From a checkpoint of a small mixture-of-experts model trained on Wikipedia: 9 layers, 21.3M parameters.
Below are experts of layer 4 (counted from 0) of a mixture-of-experts language model. Rows are named router (the router's row for the expert), down (a neuron's output weights, with its number) and show model dimensions 0-191. Each number is 128 + 24 x the weight over its row's rms, rounded and kept within 0 to 255.
Before each expert's rows: "comes before" lists some tokens at least twice as common just after its tokens as in all text. This comes from a sample of Wikipedia text that the model never trained on. Tokens count by the router's weight.

# expert 28
comes before: " |", ",", ".", "%", ")", " ("
router [163 114 192 129 127 155 142 125 127 134 153 134 155  95  90 138 118 143 154 144 126 127 102 148 131 112 126 146 120 101 178 113  96  99 134 102 130 118  98 189 121 153 131 157 148 110 111 105 112 100 115 168 109 136 156 146 180 117 156 100 123 133 140 137 121 135 183 109 121 133 129 112 126  84 129 111 129  82  90 122 142  93 124 113  85  88 138 118 174 127 157 114 121 124 143  97 175 124 108 111 120 118 139 114  94  66  91 115 148 152 120 158 115 107 152 133 148 139 126 122 110 112 134 120 124 141 127 125 127 150 141 141  83 129 111 110 122 162 142 141 141 129 113 138 146 107 153 134 101 117 150 124  96 109 108 104 118  94 130  94 122 164 140 103  75 130  97 125 117 114 112 114 162 110 148 139 155 140 134 114 106  78 101 134 109 148  84 194 133 174  71  92]
down8 [111 141 107 109  93  97 108 126 154 173 111 179 104 150 149 129 120 130 138 157 140  78 131  52 118 144 137 110 126 150 140 118 185 171 140 129 111 159 120 130 167 149 144 128 129 107 167 134 154 117 143 125 130 119 134 154  98 117  94 158 142 111 135 171 156  91 163  86 164  86 141 130 136 104 120 123 114 143 111 120 148 142 150 115 150 131 151 113 119 126  78 163 141 123 139 181  88 117 128 145 137  99 151 127 120  70 134 171 149 122 145 143 135  98 153 130 139 124 132 143 155 105  93 146 155 110 148 127 107 121 128 126 101 126 130 175 129 158 142 156 125 153 149 131 158 121 149 157 149 118 135 154 122 160 137 156 133 112 124 151 153 122 147 173 143 104 126 145 135 114 164  84 173  85 127 176 109 151 120 139 145 139 140  84 131  95 122 179 156 120 111 153]

# expert 12
comes before: "\n", " The", "==", "20", "-", " He"
router [150 133 189  65 132 136 130 101 105  95  82 109 129 121 131 119  71 129 102 114 148 161 136 136 107 103 162 116 100  99 161 124 171 138 126 145 142 128  70 124 117 137 144 155 166  78 130 117 114 172 102 132 126 161  92 110 110 107 144 131 135 113 129 160 164 131 148 117 132  89 135 119 118 110 164 152  98  88 114 138 104 124 113 159 104 107 116 116 133 119 145 168 114 109 137 114 108 132 133 115  99 115 133 122 100  57 114 133 112 151  91 116 132 126 104 124 107 144 138 110 111 111 130 121 149 164 133 151 160 163 117 121 136 114 152  86 127 143 134 125 142 159 103 108 146  86 116  95 151 101 180 153  90 162 126 154 105 117 146 106 118 122 173 118 112 121 101 102 130 121 111 124 159 124 150 101 147 135  89 108 132 173 126 113 156 161 125 123 115 109 170  74]
down11 [114 190 165 188 122 126 114 134 129  97  82 112  98 133 132 100 167 126 119 112 132 136 136 160 138 159 102  95 110 107 113 119 121 146 119  92 163 129 129 129  83  94 108 108 117 129 152 131 151 137 113 115 162 122 114 135 146  83  90  82 149 122 126 125 135 114 103 164 127 161 171 151 127 150 146 148 130 141 133 176 118 105 117 162  99  89 158 125 142 169 144 131 137 130 103  83 112 112 101 101 124 163 127 161 107 137 123 127 109 135 138 139 104 101 163 121 127 100 112 122 107 151 147 108 106 141 139 125 119 119 124 147  97 150 101 124 161 138  97 101  87 195 153 145 153 115 113 104 124 138 119  69  99 125 141 134 184 106 153 153  75 150 109 129  99 135 133 121 129 144 152 158 136 108 174 124 115  92 115 109 149  98 145  90 151 144 160  97 145 141 129  99]

# expert 10
comes before: " of", "ed", " in", " to", " and", "ing"
router [172  97 130 152 130 147 142  80 118 126 123 107 186 125 144 157 118 102 126 150 115 142 152 141 123 116 132 111 108  97 116 119  78  84 147 107 156 130 101 100 126 117 113 148 119 128 136 126 128 104 129 120 134 156 127 134 120 168 145  92 112 112 107 116 137  90 187  92 115 105 144 109  80 155 163 122 147 131 123 138 113  97 151 118 118  90 146 154 143  96 152 113 109 127 141 152 151 120 129 130  87 125  85  81 117  93  75 100 119 170 156 154 133  82 146  77 159 119 174 133 129 111 142 120 159 162 121 128 152 142 133 151 140 127 156 132 102  93 113 129 151  98 135 143 144 102 132 100 145 146 112 115  86 130 164 126 133  95 156 136 111 140 118 116 170 116  79 151 135  99 107 136 115 148 163 143 173 160 108 159 114 123  95 133 140 122  86 163 158 101 155 100]
down8 [ 76 148 156 124 114 101 118 142 117 136 148 121 105  97 166 107 102 129 134 151 136 115 125 127 154 167 111 131 131 147 121 128 116 118 181 129 131 137 133 129 178  91 121 132 125 107 171 141 143 111 138 170 180 151 141 115  97 114 113 131  80 157 147 141 142 119 116 123 108 126 147 118 124 124 114 121  69 136 107 143 165 156 114 132 168 100 142 175 149 186 144 135 141 134 155 116 157 106 103 106 150 125 173 146 120 155 147 142 137 116  99 103 162 151 148 136  85 119 141 175 161  98 123 186 134 141 120 134  80 157 133 121 170 165 108 158 123 160 129 115 156  99 118  71 167  78 119 120 146 107 156 130 129 181 123 162 133 155 101 142 166 129 152 166 137 152 136 126 138 133 114 131 102 154 137 120 122 163 113 119 136 120 142 113 100 141 135 170 155 147 131 112]

# expert 1
comes before: " the", "c", "st", " 19", " a", "f"
router [161 104 136 131 129 123 143  94  99  97  55 112 148 120  96 121 123 125 124 132 139 151 192 119 127 113 133 123 147 162  99  90 121 116 138 139 121 129 164 175  94 145 102 121 136 123 108 174 122 126 112  85  86 160 128 108 165 122 141 113 141 132 105 119 145 108 182 131 106 103 136 105 137 139 167 145 133 137 114  80 122  94 121 128 114 109 105 115 131 133 163 138 142 131 132 142 147 106 144  99 127 120 107  80 104 115 105 124 137 178  98 127 120 112 128 101 159 117 120 151 115  91 116 120 126 132 120 150 171 150 145  97 140 126 160 135 125  86 149 143 152 125 106 131 145 102 146  98  86 120 106  98  77 137 153 148 127  90 144 169 154 131 154 126 165 128 117 107 113 121 107 111 155 132 128 119 123 172 119 145 117 128 152 106 128 112  55  94 140 157 203  88]
down8 [125  91 136 108 143 100 132 135 125 178 132 138 151 133  98 114  78 161 142 163  76 101  97 137 177 128 111 176  87 103  90 116 133 127 148 102 134 124  95 114 150 113 134  87 131 162 123 135 144 105 149 164 121 103 128 138 150 141 124  96 127 128 131  89 149 124 157 141 140 145 130 162 149 126 144 112 154 101 156 173 103 120 118 136  95 153 158 180 111 141 111 132 181 149 143 135 106 115  85 122 108  95 113 131 148 167 168 157 149 132  95 123 132 122 102 146 134 107 119 141 125 100 143 145 132 135 157  78 138 123 116 120 167 115 138 136 103 149 166 109 134 140 131 100  74 135 150 140 111 150 107 129 120 103 136 133  86  58 107  83 144 136 113 112 148 119  97 102 126 137 170 107 100 155 156 123 117 131 179 140  88  96  95 123 150 133 135 152 127 121 109 104]

# expert 27
comes before: " ", "\n", " 0", " 1", " 2", " 3"
router [127 125 123 125 112 137 142 119 148 102  39 139 157 144 101 125  91 104 123 139 151 140 154 156 106 118 151  99  94  98 156 140 118 117  94 162 133  96  95 119 125 135 145 125 136 129 112 139 105  89 112 131 109 189 133 141 139  97 143 102 128 117 100 107 131 115 139 122 160 114 117 103 138 114 152 168 128 149 114 146 100 119 125 137 125 104 111 109 165 107 159 106  93 127 142 134 128 121 116  94  92 136 122 104 127  57 133 125 143 141 117 120 132  93 120  81 109 143 146 119  67  89  79 134 140 189 129 125 135 176 119 150 150 137 135  80  75 115 139 148 124 156 114  99 147 129 164 128 112 112 150 115 118 136 139 136 132  70 156 134  95 156 147 113 123 141 103 104 131  97 103 101 132 171 155 137 164 141 136 107 119 162 139 130 117 137 110 134 132 155 127  59]
down7 [134 108  96  97 133 102 149 139 150 150 123 102 146 166  86 144 136 134 129  46 126 123 126 177  89 134 107  92 111 132 127 124 158 110 100 125  81  96 172  68 161 123 131 128 149 159 151 163 130 105 101 106 205 152 126 161 102 146  99 109 114 144 143 133 129 164 130  71 166 114  98 127 109 119 117 122 182 146  95 118 150  97 101 122 124 154 150 124 136 121 146 128 125  90 144 126 128 145 149 136 133 132 132 174 122 155 134 146 157  95 154 114 128 141 154 143 138 100 125 152 137 113 138 121 108 133 164 123 121 132 107  84 120 142 127 134 142 130 109 110 154 125 160  96 158  85  91 165 114 133 135 165 143  96 131 136 168 143 145 115 113 168 113 167 141 123 149 193 118 129  88 133 138 136 122 132 112 117 142 170 150 126 143 108 134 122 133 126 143 125 101 107]

# expert 25
comes before: "\n", " ", " 0", " 1", " 2", " 3"
router [150 152 170 129 142 120 162 143 149 129  76 114 145 107 105  96 116 104 101 133 148 140 168 142 107  86 141 102  84 143 119 113 128 147 127 129 113 102 105 151 106 148 137 148 166 128 121 116 116 143  88 132  94 139 134 112 177  99 161 134 112 134 152 107 144 126 186 125 134 104 116 105 133 144 172  98 108  96 109 155 119 100 142 161 123 115  85 131 146 139 188 113 154 126 137 125 112 110 112 126 125 140  86 116 117  75 119 123 137 135  94 122 139 115 118 129 132 109 134 139  76 103 126 116 167 146 104 127 150 128 137 132 122 114 137 114  72 143 126 154 149 127 114 168 156  81 118  96 121 116 140  79 119 146  95 116 127  92 145  61 105 163 147 121 136 114  94 113 123 128  90 120 168 126 131 124 145 130 108 119 125 132 109 109 144 111  57  82 142 170 131  78]
down1 [143 116 139 129 107 112 128 109 161 126 155 145 146 124  87 133 138 124  92 155 134 157  84 141 146 123  96 110 103 111 156 124 136  99 117 131  99 138 116 128 116 134 141 142 174  95 104 121 157 145 114 123 154 114  87 120 130 121  94 147 114 119  89 107 143 129 101  92 127 145 176  70  84 120 139  94 123 112 121 107 157 148 112 121 108 170 114  98 116 108 113 146 134 148 140 159 126 132 132 132 165 129 101 137 151 125 103 122 117  84 123 104 155 105 103  48 120 108 149 102 121 145 103 113 138 135 114 155 169 159 118 101 141 136 106 100 148 113 102 153 140 119  88 131 118 167 107 128  94 122 137 132  96  95 108  82 116 113 113 128  92 147  96 124 146 149  80 161 174 142 158 167 179 140 137 147  96 115  84 104 122 184 131 130 136 167 132 134 123 143  74 143]

# expert 7
comes before: "|", "\n", "-", ",", "The", "–20"
router [136 130 149 124 134 127 133 113 139 126 122 146 156 148 101 100  95 109 131 138 127 116 187 124  91 100 147 109  46 113 175 114 135 131 101 136 136 114  65 148 143 138 117 127 130 104 126 143 109 132  81 147 128 160 121 120 125 107 151 114 128 147 166 110 103 111 154 137 121 116  89 117 123 160 149 148 105 130 122 150 119 126 135 151 115 132 114 127 148 128 139 139 123 139 142 122  75 130 103  97  77 131  95 104 136  68 121 114 153 123 114 141 153 117 118 109 115 130 120 118  92 128 123 122 189 168 132 133 129 159  97 130 158 151 139  91  73 103 158 149 131 143 106  99 149 163 130 131 146 130 116 138  93 152 130 134  81  95 152  93  53 152 196 114  76 106  98 132 100 105 119 139 137 119 118  78 137 135  84 119 123 115 120 128 114 137 126 129 152 138 136  93]
down15 [120 123 115 121  77 116 153 132 171 110 136 129 123  93 133 148 116 138 126 148 103 125 120 133 125 105 126 114 110 120 161  93 121 139 115 137 121 126 180  77 149 138 105 125 122 113 122 115 167 151 134 142 155  65 121 105 178 144 138 148 109 123 110 188 132 118 113  89  85 120 130 159 120 117 105 144 145  99  96 156 124 116 147 106 125 149  85 137 151 151 157 139 149 101 141 170  87  85 145 117  79 136 168 136 130 104 118 123 113 149 127 111  83 131  90 137 112 138  92 112 127 137 136 114 116 132 139 118 120 136 124 151 162 124 138 129  96 153 119 143 140 138  91 106 142 128 150  87 115 132 111 143 130 123 111 134 115 192 112 149 117  87 142 128  97 108  96 149 109 117 108 100  80 157 145 100 139 139 134 139 167 127 168 129 159 171 169  97 181  66 115  86]

# expert 6
comes before: " ", " first", " f", " re", " new", " p"
router [158 172 146 163 116 138 183 141 170 128 115 146 154  96 120 104 110 107 138 112 119 151 147 158 122 103 115  98  96 130 151  75 123 173 101 136 148 139 119 110 108 133  79 150 146 104 107 160 120 121 151  99 127 173 173 117 139 153 151 111 155 137 155 126 149  95 137 109 164  99 152 102 122 121 120 157 139 177 135 127 101 106 133 118  97  78 103  91 118 111 129 135  68 131 164 101  95 128 147 138 111 111  88 113 103  77 113 154 113 150 146 122 119  94 140  83  94 119 141 146 143  97 145 103 133 133 135 142 130 114 125 148 114 155 177 107  97 144 137 165 166 155 154 108 147 120 162 126 112 105 147 116 120 105 118 153 171 110 139 131 105 131 139 140 112 128  93  98 113 127 124 106 133  68 132 122 104 174 145 112  99 131 111 125 136 128  89  95 133 152 134 128]
down8 [100  77 146 109 136 151 117 108  95 161 137 133 131 160 143 153  99 168 118 177 123 137 143  92 160 165 165  97 129 138 154 132 151  76 110 142 138  58 133 133 101 110 137 114 120 123 159  98 167 151 127 164 111 131  99 104 143 135 127 102  87 115 134 119 112 115 120 184 142 128  89 102 164 102  89 151 110 139 107 117 108 149 102 127 119 100  98 165 136 112  99 159  94 117 173 116 141 133  92 138 134 160 176 132 156  90 103 168 124 110 116 103 108 156 119 111 133 107 152 158 110 103 133 138 104 117  88 119 159 143 134 120 153 103 111 102 133 114 129 146 115  80 128 139 140 118 152 163 125 129 131 126 130 138 128 150 154  94 141 150 102 173 126 145 147 129 126 104  92 117  76 118  83  86 109 155 134 110 108 117 116 100 152 108 122 160 127 149 158 135 134 136]